config.toml
n_layer = 11
d_model = 256
d_shared_expert = 0
moe_layers = [0, 2, 4, 6, 8, 10]
router_score = "sigmoid"
routed_scale = 1.41
init_std_router = 0.0221
lr_router = 0.00175
vocab_size = 21615
norm = "rmsnorm"
beta1 = 0.95
beta2 = 0.99
seq_len = 256
train_tokens = 425400000
dataset = "wikipedia_en"
Below are experts of layer 4 (counted from 0) of a mixture-of-experts language model. Rows are named router (the router's row for the expert), gate (a neuron's input weights, with its number), up (a neuron's input weights, with its number), down (a neuron's output weights, with its number) and show model dimensions 128-159. Each number is 200 + 20 x the weight over its row's rms, rounded and kept within 0 to 999.
Before each expert's rows: "gets" lists some tokens that make up at least twice as much of what it gets as of all text; "mostly gets" lists some tokens that are sent to it at least half of the time. This comes from a sample of Wikipedia text that the model never trained on. Tokens count by the router's weight.

# expert 7
gets: " ", " D", " S", " B", " R", " St"
mostly gets: " John", " Sh", " William", " San", " Man", " James"
router,190,192,201,205,185,216,193,221,176,193,209,235,200,200,169,208,239,201,226,188,183,194,200,208,221,241,208,212,231,203,232,187
gate0,202,200,229,187,233,164,211,206,198,242,180,208,161,190,186,184,208,185,182,204,237,197,225,214,209,196,175,162,205,179,197,189
up0,239,200,190,225,196,215,183,193,207,192,180,226,195,199,186,206,263,196,215,174,173,196,200,230,186,193,218,192,216,205,183,252
down0,207,227,221,195,232,225,198,204,194,196,211,205,159,169,222,213,204,198,198,205,218,214,237,219,181,202,232,197,198,196,202,174
gate1,199,214,183,196,181,184,197,194,213,235,221,181,187,209,240,189,205,198,225,191,211,192,176,170,196,167,200,215,179,196,172,196
up1,223,232,192,186,181,176,200,161,227,217,191,191,185,182,226,191,183,211,180,182,201,189,211,266,215,168,197,149,202,210,199,191
down1,215,172,186,215,195,232,199,186,182,198,226,204,218,217,157,211,226,208,199,157,179,212,200,218,192,208,182,207,189,167,193,164
gate2,175,168,198,208,202,179,207,210,221,210,179,182,209,188,212,190,175,179,161,212,207,192,212,216,188,190,198,161,192,207,171,186
up2,212,204,184,235,197,218,228,197,185,198,203,182,197,207,247,203,221,231,218,203,201,211,212,203,178,191,255,193,198,211,235,217
down2,203,219,217,191,233,191,201,180,173,246,203,194,194,208,201,171,186,193,195,221,196,206,213,221,213,173,214,181,199,216,212,214
gate3,222,198,176,203,195,217,192,199,223,194,200,208,197,200,222,210,227,195,206,240,221,208,216,212,177,223,195,186,219,223,200,191
up3,201,212,205,213,254,208,230,193,230,176,160,173,193,213,206,196,195,212,171,190,203,234,223,189,185,178,191,215,162,171,190,187
down3,221,205,217,205,195,257,221,159,186,184,168,168,223,174,180,193,188,205,184,229,203,173,178,247,208,157,199,179,203,184,221,198
gate4,193,201,187,217,209,182,191,244,213,188,182,246,203,195,161,210,203,201,207,205,243,215,220,212,200,193,205,162,204,191,191,226
up4,204,193,181,206,199,198,214,215,176,205,189,175,193,224,196,223,199,199,196,185,166,193,216,181,177,185,223,193,169,213,231,209
down4,190,251,190,162,188,204,216,210,208,219,229,182,223,219,169,211,160,208,218,179,205,173,205,210,208,217,215,169,210,224,202,196
gate5,168,190,224,245,230,187,218,154,211,182,198,197,194,194,201,203,205,189,172,196,205,203,208,210,221,185,212,211,216,179,178,224
up5,199,218,207,217,192,200,208,215,224,177,236,198,221,227,173,146,167,210,221,220,211,206,196,212,211,203,205,220,206,203,181,195
down5,216,199,204,217,214,219,204,154,194,212,166,241,211,212,212,192,196,200,219,220,204,198,229,190,168,186,233,227,157,164,231,215
gate6,184,231,185,171,209,150,188,210,195,192,207,194,179,195,235,203,202,249,222,190,178,235,195,186,214,208,206,192,166,202,180,175
up6,201,193,221,157,157,192,188,217,209,216,174,207,204,160,187,183,190,214,204,166,188,216,185,183,169,205,212,207,193,209,177,214
down6,193,199,186,202,204,217,200,230,198,208,206,178,246,249,176,211,195,222,222,215,215,212,204,238,227,237,165,201,205,219,229,175
gate7,194,214,177,188,192,192,192,214,217,172,188,193,221,195,216,207,226,204,236,185,203,183,205,204,230,189,230,172,191,186,206,229
up7,180,194,195,199,183,232,196,202,204,183,205,201,193,203,215,242,178,223,219,204,178,159,188,182,187,212,247,189,180,232,231,215
down7,199,212,196,198,188,177,214,175,236,230,199,188,171,188,271,174,160,205,199,185,223,218,220,200,164,170,221,223,167,185,203,193
gate8,201,182,195,205,189,217,189,215,196,235,185,194,196,210,220,184,237,195,232,238,226,183,202,223,196,168,217,203,200,211,219,181
up8,214,197,198,220,208,180,191,220,183,205,188,190,201,210,235,206,228,202,188,192,226,234,207,211,210,213,181,158,208,214,228,197
down8,236,171,188,212,201,215,202,225,229,262,223,233,193,193,182,166,217,206,205,175,191,211,224,219,184,212,198,204,199,216,197,247
gate9,200,159,190,226,228,208,205,177,222,205,201,189,181,195,217,213,208,206,178,206,229,176,216,179,231,201,219,177,194,205,246,197
up9,190,197,184,214,182,224,195,184,217,202,207,186,198,232,188,207,209,170,200,191,189,196,181,245,215,161,187,196,193,177,205,242
down9,213,222,205,197,199,236,221,193,243,168,170,205,218,195,203,191,223,192,200,194,210,171,191,196,233,216,189,178,202,208,189,229

# expert 6
gets: " |\n", ".", "\n", "===", "200", "=="
mostly gets: ".S", ".C", " |\n", "RA", "----\n\n", "UP"
router,195,191,182,255,222,177,210,196,157,184,176,198,172,194,257,195,211,185,184,209,199,220,203,257,214,175,169,199,183,177,195,198
gate0,168,178,198,187,218,254,202,246,232,207,220,217,212,210,211,197,144,170,181,195,197,200,172,165,231,197,211,198,175,203,243,193
up0,235,209,181,213,212,213,173,195,208,180,201,185,221,183,203,232,177,168,210,161,205,175,232,182,229,196,197,205,170,225,168,202
down0,247,161,232,162,211,179,248,213,186,195,184,186,210,193,202,211,172,147,195,183,211,183,213,180,207,223,220,201,223,182,198,210
gate1,171,183,196,226,188,211,165,199,220,226,174,237,180,187,211,199,234,196,188,190,209,188,220,182,184,220,188,218,225,205,193,183
up1,195,213,194,217,195,220,205,203,200,195,183,199,209,185,193,190,231,221,195,211,205,206,193,226,171,158,226,212,192,171,229,201
down1,216,171,206,183,182,205,227,208,157,198,178,221,183,166,230,171,189,197,194,218,215,170,237,210,219,184,175,194,223,181,191,227
gate2,211,208,219,237,226,154,181,231,182,171,183,179,206,206,174,220,196,185,203,194,205,203,197,174,207,172,199,217,189,178,202,164
up2,236,175,182,172,187,192,203,203,164,209,162,217,249,199,192,181,186,205,207,188,190,170,195,214,262,200,234,191,229,207,186,191
down2,208,219,204,203,202,176,223,212,213,210,178,212,188,180,209,208,184,178,171,215,193,209,199,193,207,199,176,220,177,199,204,209
gate3,199,175,209,218,208,181,203,222,199,192,168,208,212,192,181,191,206,239,198,187,214,228,210,221,193,183,201,223,178,205,175,161
up3,177,200,222,167,239,207,177,197,181,211,208,202,233,204,194,192,191,197,213,183,175,157,196,190,207,176,196,214,189,201,237,209
down3,186,171,190,181,228,226,214,209,197,209,178,244,238,178,192,193,177,205,201,185,192,244,215,201,203,214,221,189,184,233,183,190
gate4,151,202,177,212,223,214,222,197,204,208,218,224,211,194,229,192,215,219,209,193,186,210,190,219,185,218,192,207,200,233,219,180
up4,170,192,190,229,180,212,212,179,164,240,177,178,238,174,203,197,196,207,172,228,204,224,167,224,191,230,204,189,224,213,166,177
down4,194,210,208,212,197,191,222,160,220,214,220,213,224,181,195,225,185,227,231,227,213,193,186,196,196,204,155,220,192,163,187,216
gate5,197,204,173,208,211,201,143,203,215,192,200,179,212,186,184,179,202,200,205,230,210,192,201,187,202,189,242,154,198,202,195,207
up5,237,227,161,232,218,195,222,203,179,178,218,203,210,222,214,225,262,205,157,216,231,172,223,197,204,200,231,206,185,163,204,217
down5,211,199,203,191,205,185,163,194,238,202,214,208,175,214,228,179,191,225,182,199,219,216,210,186,175,198,206,185,181,194,176,173
gate6,221,182,194,151,169,195,210,218,201,181,233,186,157,197,176,181,152,204,187,178,173,199,194,238,235,189,232,229,227,215,208,205
up6,211,135,205,175,208,191,188,214,184,176,222,178,197,188,200,187,214,208,196,181,216,196,184,203,221,187,197,183,218,190,234,227
down6,182,216,190,200,231,183,224,206,202,130,186,185,159,216,212,174,219,226,179,212,213,219,205,206,210,206,204,221,194,248,182,199
gate7,163,241,164,211,189,217,205,202,193,230,189,188,212,216,187,196,202,198,209,193,208,191,243,220,175,219,242,245,210,190,170,213
up7,177,198,182,159,195,224,198,226,213,192,157,207,201,213,188,190,165,206,238,191,188,185,218,192,218,150,186,205,218,187,183,211
down7,211,205,211,166,238,204,182,186,224,201,172,205,164,234,208,211,210,235,215,183,218,208,198,156,205,199,177,224,174,163,196,203
gate8,195,195,202,167,221,202,210,193,190,263,204,192,176,199,179,237,188,228,195,205,207,172,217,193,165,185,228,199,197,209,196,210
up8,222,213,166,198,210,203,212,216,188,217,231,208,203,198,194,197,188,164,202,178,193,164,204,232,208,144,213,205,202,195,227,184
down8,212,189,212,234,202,218,202,199,214,202,234,224,193,209,206,228,210,187,184,219,222,196,183,192,211,186,205,144,221,176,189,193
gate9,189,186,188,197,187,190,210,206,181,221,170,215,216,174,202,168,210,201,205,188,233,195,216,214,229,173,187,219,167,188,193,207
up9,206,175,207,210,189,175,219,218,208,160,207,195,181,177,183,183,169,200,210,218,190,220,211,205,236,213,214,185,234,214,172,181
down9,191,181,204,213,203,198,151,186,195,187,218,201,203,186,176,208,192,192,195,202,223,209,185,218,181,236,230,173,227,218,212,203

# expert 8
gets: ",", "6", "7", "8", "4", "2"
mostly gets: ",", "),", "\",", " France", " York", "',"
router,220,201,182,195,181,251,146,211,198,207,223,146,205,195,179,203,186,154,211,209,209,196,190,207,220,186,213,191,208,225,194,199
gate0,184,205,219,187,216,152,198,170,200,177,227,203,195,189,186,208,184,234,164,211,210,207,190,197,238,208,194,223,192,216,212,200
up0,182,198,209,169,210,171,191,220,188,198,157,206,185,223,182,169,198,240,196,180,202,186,220,173,202,238,207,213,209,192,197,169
down0,206,173,181,230,217,224,198,190,206,228,224,189,176,193,210,207,179,257,194,196,201,232,212,188,226,200,166,209,192,193,172,160
gate1,188,232,179,203,189,223,219,187,146,187,238,192,195,203,215,171,221,237,182,209,232,193,214,225,198,201,199,197,216,208,229,239
up1,184,190,184,200,192,187,220,199,177,198,229,203,173,194,205,203,218,226,222,184,210,178,219,206,224,211,167,185,190,195,204,193
down1,172,207,183,185,182,185,179,216,202,227,233,195,176,179,166,174,208,237,173,203,199,225,182,223,192,209,134,214,182,192,225,201
gate2,187,202,182,184,173,186,209,173,220,194,190,207,175,212,215,232,203,199,197,191,194,173,193,193,153,221,180,222,224,183,207,210
up2,220,222,198,210,240,170,195,220,199,228,214,206,221,185,192,169,175,193,199,194,174,169,231,210,207,222,207,202,204,181,210,197
down2,176,198,189,225,224,200,185,190,196,167,197,183,225,229,243,205,191,220,203,188,199,203,207,200,183,179,175,190,201,158,221,208
gate3,180,216,180,195,213,189,152,176,186,207,194,184,226,212,161,190,206,213,224,198,188,238,212,215,195,213,206,205,160,166,212,184
up3,208,187,200,217,213,199,205,198,180,200,212,180,189,230,215,224,164,238,188,240,196,198,205,178,211,204,183,204,186,221,196,151
down3,229,211,211,199,206,200,193,192,186,161,206,183,187,229,223,196,176,239,191,204,238,259,197,190,214,198,178,199,187,190,180,215
gate4,176,178,195,203,197,182,251,228,186,200,189,232,201,202,227,209,170,182,223,218,239,196,170,175,220,197,170,146,208,217,194,200
up4,225,226,205,174,183,192,204,233,206,211,190,190,214,203,199,203,202,230,212,194,180,178,210,196,182,188,206,213,223,199,219,181
down4,207,206,214,221,187,181,185,211,214,237,195,224,205,203,200,179,212,236,172,198,189,202,188,217,193,194,167,223,216,220,198,194
gate5,204,208,179,189,158,210,188,197,202,201,205,166,184,208,191,190,220,203,201,215,212,198,154,215,193,203,188,198,183,166,203,183
up5,187,191,172,172,229,173,209,216,211,199,203,198,230,175,220,206,161,216,190,184,219,196,227,203,180,206,187,190,222,224,212,182
down5,234,167,213,223,191,194,251,185,205,193,201,198,232,213,173,201,211,199,190,207,180,162,216,208,209,192,222,199,163,180,186,186
gate6,182,208,240,188,207,166,200,187,202,210,187,206,181,243,212,181,217,223,198,202,174,228,255,207,169,192,223,178,202,228,214,181
up6,187,220,223,221,175,215,161,169,227,188,211,188,228,215,213,210,210,187,199,192,200,214,199,208,215,173,203,205,195,212,196,192
down6,242,209,202,221,230,189,214,244,176,217,219,176,187,223,198,202,194,225,197,192,208,190,195,200,198,209,179,213,183,174,158,177
gate7,223,177,176,187,241,162,197,186,185,201,208,216,217,215,208,184,229,221,185,243,192,205,211,195,236,199,208,207,173,235,187,193
up7,238,179,198,212,237,200,201,217,205,202,196,164,181,224,211,186,219,213,174,195,195,214,223,185,228,209,217,161,211,204,211,215
down7,234,215,222,218,208,197,194,198,202,218,183,161,166,229,229,200,211,177,251,181,142,226,206,189,188,179,203,170,184,181,192,196
gate8,162,222,175,194,217,208,157,199,182,198,231,206,208,197,183,190,195,204,176,203,173,238,204,193,223,183,187,187,210,200,208,177
up8,181,182,173,177,188,232,184,181,217,203,200,220,200,185,174,211,209,196,205,199,240,216,189,196,195,236,224,150,198,183,208,193
down8,199,232,197,166,241,170,197,250,183,193,206,175,219,181,184,197,210,213,202,161,187,201,215,199,256,169,147,185,201,209,218,200
gate9,210,212,205,220,201,219,200,225,210,175,173,213,199,241,179,225,179,191,165,206,199,214,190,187,217,214,223,187,225,172,178,196
up9,210,207,164,210,186,210,237,216,214,181,202,160,223,196,155,216,174,196,192,218,181,204,192,191,210,166,218,188,192,186,197,229
down9,220,174,179,203,168,243,177,211,200,234,195,189,207,179,190,204,225,222,168,188,224,225,185,223,273,190,191,207,197,194,199,190

# expert 11
gets: "-", "\n", ":", "th", "\n\n", " C"
mostly gets: "c", " June", " January", " April", " February", " July"
router,209,188,182,171,194,204,211,202,179,198,223,215,190,214,214,207,188,160,187,206,191,246,199,201,179,175,205,155,208,170,205,195
gate0,208,199,234,216,203,204,192,249,205,210,193,196,214,181,188,199,186,176,194,194,224,234,182,208,173,180,216,192,198,197,180,212
up0,194,195,221,200,189,206,223,189,208,238,190,191,177,191,186,191,173,218,185,225,197,182,217,215,179,167,178,161,197,230,234,206
down0,205,209,218,206,200,187,215,203,188,209,188,173,214,234,167,222,170,181,203,203,189,186,190,216,237,190,183,223,192,199,225,176
gate1,196,228,192,204,210,214,190,213,213,186,181,231,210,204,232,220,224,171,215,209,226,212,217,197,178,199,210,227,194,228,166,171
up1,204,231,195,212,216,207,205,195,226,222,199,228,202,186,211,189,184,186,165,182,208,187,213,172,220,216,195,192,216,221,205,180
down1,227,185,192,204,167,194,236,224,192,204,233,179,220,173,215,197,208,184,175,196,202,163,207,203,136,175,190,240,173,198,202,201
gate2,192,211,178,200,224,169,197,179,209,217,189,185,209,205,190,230,226,220,188,204,223,187,232,239,178,190,177,206,210,222,184,172
up2,178,195,184,193,174,214,213,209,180,168,177,212,204,202,233,211,184,186,220,197,179,212,220,201,229,182,207,198,189,184,207,232
down2,184,226,170,203,226,207,196,172,201,191,209,200,208,226,208,219,198,217,180,216,236,166,151,200,174,186,131,213,211,172,166,153
gate3,203,191,226,216,188,192,235,201,239,177,159,200,181,186,226,200,173,201,209,185,210,173,187,202,199,216,220,161,168,181,220,208
up3,216,207,158,224,227,222,185,212,185,171,196,201,191,215,213,187,191,228,154,193,215,235,196,222,147,190,192,210,199,191,199,192
down3,218,220,195,193,191,241,201,207,169,211,210,180,175,184,198,187,186,161,194,173,218,223,233,188,186,194,210,193,197,193,199,226
gate4,167,207,148,169,209,163,208,196,201,220,225,175,217,203,182,157,213,203,182,209,171,217,167,197,227,188,195,191,175,207,205,179
up4,188,194,183,216,178,173,190,203,197,174,202,188,166,201,172,205,176,228,205,188,204,179,176,201,208,185,210,199,218,224,191,185
down4,190,197,199,223,183,258,212,210,210,185,235,200,196,167,219,210,206,192,203,221,186,191,216,216,234,173,214,218,177,179,186,196
gate5,181,206,215,205,209,191,195,175,216,230,175,194,200,196,203,210,208,190,212,202,197,180,179,226,218,218,201,192,258,207,200,187
up5,209,216,255,204,189,205,208,235,223,254,224,169,189,244,172,187,228,204,173,195,206,206,222,151,180,195,192,198,215,214,204,177
down5,196,178,220,203,201,172,194,210,203,187,178,229,243,222,206,203,214,207,174,196,220,217,227,182,209,174,174,214,210,205,234,160
gate6,215,214,188,185,208,193,183,210,231,202,192,184,188,183,191,191,216,208,177,225,219,219,179,212,192,211,209,197,167,160,217,186
up6,179,180,220,216,216,227,223,169,183,218,191,176,215,192,173,187,223,188,195,220,200,185,161,240,175,226,205,208,190,219,162,169
down6,178,203,200,220,195,208,174,212,216,230,265,213,199,207,182,209,203,211,153,226,173,191,210,181,196,180,230,185,205,198,182,182
gate7,170,192,219,214,206,206,195,210,220,165,203,220,203,170,233,228,195,190,218,218,236,233,183,169,197,176,203,218,158,194,209,182
up7,207,224,189,217,193,214,204,212,205,207,209,215,207,193,180,155,199,206,224,205,205,188,223,195,203,232,184,165,221,199,208,208
down7,191,216,216,162,176,216,204,184,217,198,236,226,178,187,205,188,212,202,202,170,205,202,198,172,208,176,190,210,201,238,207,190
gate8,180,229,194,220,225,174,217,145,229,212,207,191,218,204,208,180,218,226,209,186,215,186,214,187,200,215,188,223,217,202,225,187
up8,204,206,201,203,208,204,192,166,205,208,155,183,227,229,237,167,188,182,172,253,177,213,162,197,182,154,220,189,196,179,247,183
down8,206,154,224,187,220,195,187,165,168,207,197,207,198,195,206,202,203,196,221,225,220,188,197,192,202,226,202,214,212,203,198,193
gate9,179,225,215,178,205,177,192,193,211,203,230,190,169,168,238,221,200,209,203,203,200,191,191,214,179,227,239,228,166,195,211,196
up9,183,200,205,154,250,222,227,181,213,218,177,170,191,197,213,187,211,218,215,226,229,224,205,190,208,213,214,222,198,192,173,182
down9,209,223,231,198,203,201,241,177,214,179,240,207,186,185,199,203,210,169,220,196,212,194,197,210,220,197,173,210,186,192,206,204

# expert 10
gets: " |", ";", "|", " H", " /", " P"
mostly gets: "----\n\n", " Cup", " FC", "'\n", " Hapoel", " AUS"
router,193,206,199,200,210,189,207,190,193,218,212,208,216,221,204,229,192,190,204,201,168,218,217,215,208,207,202,199,224,150,241,203
gate0,222,224,236,236,188,228,192,201,199,203,190,236,234,197,195,210,193,193,196,209,169,222,209,194,192,183,223,208,192,182,191,210
up0,168,221,223,180,261,196,189,192,161,231,197,226,220,172,189,194,198,150,167,196,229,213,204,245,213,174,186,194,192,227,214,224
down0,233,181,194,215,203,175,207,222,212,194,221,167,211,202,206,196,182,202,211,206,191,183,191,195,248,198,170,194,209,174,203,195
gate1,202,191,206,194,203,166,189,184,239,184,190,194,198,218,198,217,225,199,174,212,172,199,219,180,183,179,179,191,217,214,209,178
up1,205,153,211,187,238,170,192,193,194,161,182,188,211,212,187,223,202,196,181,170,208,169,211,176,195,182,172,187,205,191,201,197
down1,175,196,185,175,210,214,189,228,202,204,175,184,177,196,198,232,207,228,215,194,222,219,216,197,195,175,187,197,210,169,190,232
gate2,200,215,222,172,228,188,171,173,204,194,205,200,203,193,210,214,209,194,194,215,198,208,195,229,187,189,209,199,207,204,192,220
up2,210,210,201,214,191,213,207,190,201,197,196,194,182,196,206,200,185,215,217,226,234,211,217,217,193,178,197,226,206,204,199,182
down2,188,211,200,203,219,201,211,185,225,209,188,173,207,192,214,178,197,176,208,166,208,205,233,200,194,204,218,177,198,176,221,184
gate3,234,197,209,218,183,217,209,195,233,201,233,185,230,179,195,211,192,200,239,189,234,216,184,189,229,207,205,211,195,218,191,238
up3,186,217,243,225,186,187,197,217,194,202,200,190,198,214,166,163,232,219,189,182,245,175,195,205,207,190,189,198,179,237,189,152
down3,210,190,198,189,150,192,227,173,198,228,199,201,185,176,195,209,205,194,224,193,167,205,237,196,176,204,193,183,205,214,192,208
gate4,244,213,195,217,198,242,181,213,233,193,193,180,169,191,181,187,180,181,207,246,210,215,210,208,221,169,201,222,200,199,197,197
up4,218,172,225,212,192,207,187,222,217,268,191,224,187,230,218,192,175,216,205,213,201,223,196,208,168,199,179,239,193,200,221,204
down4,177,179,193,184,194,216,169,221,212,202,213,168,233,180,138,207,200,164,174,242,222,184,167,204,193,206,229,198,208,199,194,194
gate5,190,216,225,223,176,218,225,207,226,239,196,204,173,181,202,170,186,203,182,201,183,233,186,198,174,181,157,172,174,207,205,194
up5,176,173,206,193,179,202,199,252,192,227,151,193,183,209,163,215,190,213,202,210,184,209,182,208,200,177,148,203,202,199,219,212
down5,182,176,196,186,209,239,212,191,225,156,196,191,198,167,197,171,248,177,180,190,154,193,200,193,175,219,228,157,200,208,210,195
gate6,169,207,218,188,202,163,203,205,165,200,210,240,180,170,232,174,198,156,229,222,227,201,227,209,247,172,200,202,203,210,232,189
up6,205,209,186,208,218,206,185,185,218,164,180,224,201,216,214,200,175,227,194,191,192,193,206,199,206,193,249,168,221,211,203,207
down6,186,177,214,180,184,206,169,189,216,203,188,195,217,199,180,208,176,180,179,210,202,210,218,232,172,198,215,190,214,207,222,217
gate7,195,170,165,175,186,170,187,192,182,186,231,230,230,168,195,148,213,192,227,199,208,187,186,235,212,216,194,209,230,227,237,206
up7,227,193,219,195,186,176,198,213,229,157,202,185,239,215,199,158,204,220,189,221,189,224,222,168,172,194,182,170,207,227,213,220
down7,176,216,203,190,228,215,214,234,185,157,184,203,193,191,229,191,184,205,169,215,185,186,253,169,176,213,202,196,178,186,218,206
gate8,208,202,235,200,213,231,240,186,231,159,180,189,195,235,200,208,166,175,231,169,186,173,188,192,243,166,185,174,193,247,213,260
up8,217,233,167,206,197,181,166,231,202,218,206,176,177,179,210,220,194,204,206,180,216,200,181,242,228,191,214,187,185,185,236,193
down8,214,182,216,193,190,214,212,189,191,218,203,189,223,193,177,224,174,175,204,165,222,253,195,222,189,164,218,191,220,175,208,174
gate9,215,239,224,216,231,184,171,210,215,203,188,194,176,163,215,171,221,188,199,216,197,206,222,220,162,203,225,170,162,220,220,177
up9,196,227,163,244,208,198,218,188,236,193,217,189,203,207,237,186,218,206,220,216,218,190,202,238,163,182,172,186,208,229,219,222
down9,198,183,185,206,188,196,190,207,214,196,186,213,223,223,175,236,222,210,188,218,203,193,194,200,193,246,200,208,206,192,210,193

# expert 4
gets: " ", "–", "0", "1", "%", "3"
mostly gets: "–", "000", " −", " km", "′", " more"
router,201,211,182,225,219,200,207,206,183,173,207,199,186,215,193,206,182,218,189,188,202,240,205,218,185,211,204,196,179,191,197,177
gate0,223,214,237,193,190,210,218,189,190,229,172,173,189,227,210,189,209,218,204,181,191,170,216,184,151,213,196,195,205,188,210,180
up0,183,213,172,183,206,196,222,197,142,174,205,205,217,196,237,211,216,238,220,155,213,225,222,195,210,206,191,206,194,184,191,240
down0,214,173,204,184,186,208,186,229,197,218,176,203,209,227,198,164,195,218,206,183,203,203,211,172,207,172,172,203,190,192,192,203
gate1,201,193,199,189,221,180,183,244,227,222,221,213,208,173,186,189,211,194,193,193,226,174,222,219,196,214,175,202,202,213,214,233
up1,241,182,238,203,182,208,203,201,215,231,194,223,164,206,194,196,197,189,178,208,191,183,221,208,209,236,168,211,225,220,182,203
down1,224,200,205,214,186,218,210,233,230,170,183,189,195,191,220,219,211,184,187,217,227,184,199,216,159,193,217,220,197,220,195,239
gate2,176,192,176,213,179,190,193,241,216,208,226,169,201,221,239,221,193,210,177,207,232,202,174,200,217,183,209,205,206,190,200,201
up2,195,200,196,184,174,191,202,216,171,149,236,235,230,199,207,181,197,186,223,206,203,198,211,182,175,199,193,213,184,223,200,183
down2,201,211,211,203,179,212,179,281,187,198,192,201,199,225,240,190,214,173,220,221,219,212,191,220,201,166,206,239,174,199,204,174
gate3,199,199,188,214,200,195,230,190,191,190,211,218,228,172,200,179,203,186,191,167,158,197,207,177,228,189,210,182,212,182,172,216
up3,201,157,206,203,176,210,241,205,220,162,233,217,215,213,183,196,180,208,182,236,174,164,209,177,203,227,176,243,170,214,162,204
down3,212,211,209,190,228,193,230,196,208,222,170,194,200,215,187,205,203,175,205,213,185,209,157,209,201,167,185,262,230,200,198,213
gate4,224,216,196,197,188,199,224,193,204,183,209,225,177,185,184,192,210,214,181,207,224,191,191,199,215,198,158,226,195,197,212,202
up4,197,208,190,207,196,204,214,176,178,213,195,200,184,222,222,179,173,192,154,219,219,160,221,195,206,172,177,182,211,192,189,223
down4,199,192,217,193,229,192,211,166,195,177,203,215,210,210,204,200,241,209,227,193,167,176,208,200,225,209,200,211,198,218,240,211
gate5,211,188,206,203,189,225,206,186,216,207,210,217,180,210,177,271,179,190,256,198,189,173,194,186,169,238,202,231,184,186,210,198
up5,178,217,219,203,202,237,233,193,175,197,203,235,222,210,220,218,202,196,201,161,225,159,162,164,188,194,211,207,168,188,205,226
down5,180,177,209,201,206,152,191,202,211,191,216,194,183,216,208,196,219,219,189,172,187,214,188,232,230,185,213,176,212,218,193,222
gate6,188,198,217,200,176,225,202,212,200,190,186,194,212,250,234,178,190,231,207,195,212,203,214,166,234,168,182,181,215,207,209,224
up6,226,198,225,199,211,207,223,211,200,189,206,188,193,186,201,205,187,212,196,218,197,209,182,234,191,161,193,218,182,197,194,213
down6,195,204,190,197,223,199,203,193,221,210,194,166,213,156,236,211,233,212,208,197,210,167,205,192,199,184,233,200,208,192,213,185
gate7,209,186,200,191,236,196,196,175,183,176,202,196,228,206,222,199,158,205,200,219,184,213,205,178,180,225,188,204,211,197,195,203
up7,224,187,171,194,232,193,206,185,214,181,204,197,205,191,200,215,171,181,179,212,203,189,187,162,206,195,164,194,218,188,210,207
down7,216,236,213,248,182,220,199,270,217,207,191,215,181,204,190,190,204,213,230,175,196,194,179,220,181,206,196,191,199,190,203,190
gate8,189,201,193,186,257,222,211,168,178,189,201,217,202,215,200,197,221,203,213,190,239,206,224,230,190,167,213,210,169,221,178,187
up8,204,212,219,206,234,190,206,172,226,193,175,203,184,200,179,183,227,228,187,185,198,207,219,205,174,186,178,206,224,188,187,215
down8,197,209,221,213,194,218,228,204,222,198,188,219,224,140,204,191,183,197,185,203,181,225,211,177,199,206,215,190,201,174,222,193
gate9,222,221,225,164,190,203,221,179,195,188,201,203,193,179,215,203,217,215,179,192,219,201,186,187,199,179,168,226,217,218,220,198
up9,194,191,215,222,214,246,215,198,216,193,200,212,203,212,212,181,205,206,167,223,218,202,180,167,201,151,183,229,188,233,210,199
down9,180,204,161,230,236,202,168,212,203,209,194,208,202,243,175,218,189,216,209,216,210,211,232,210,211,201,208,214,197,206,195,203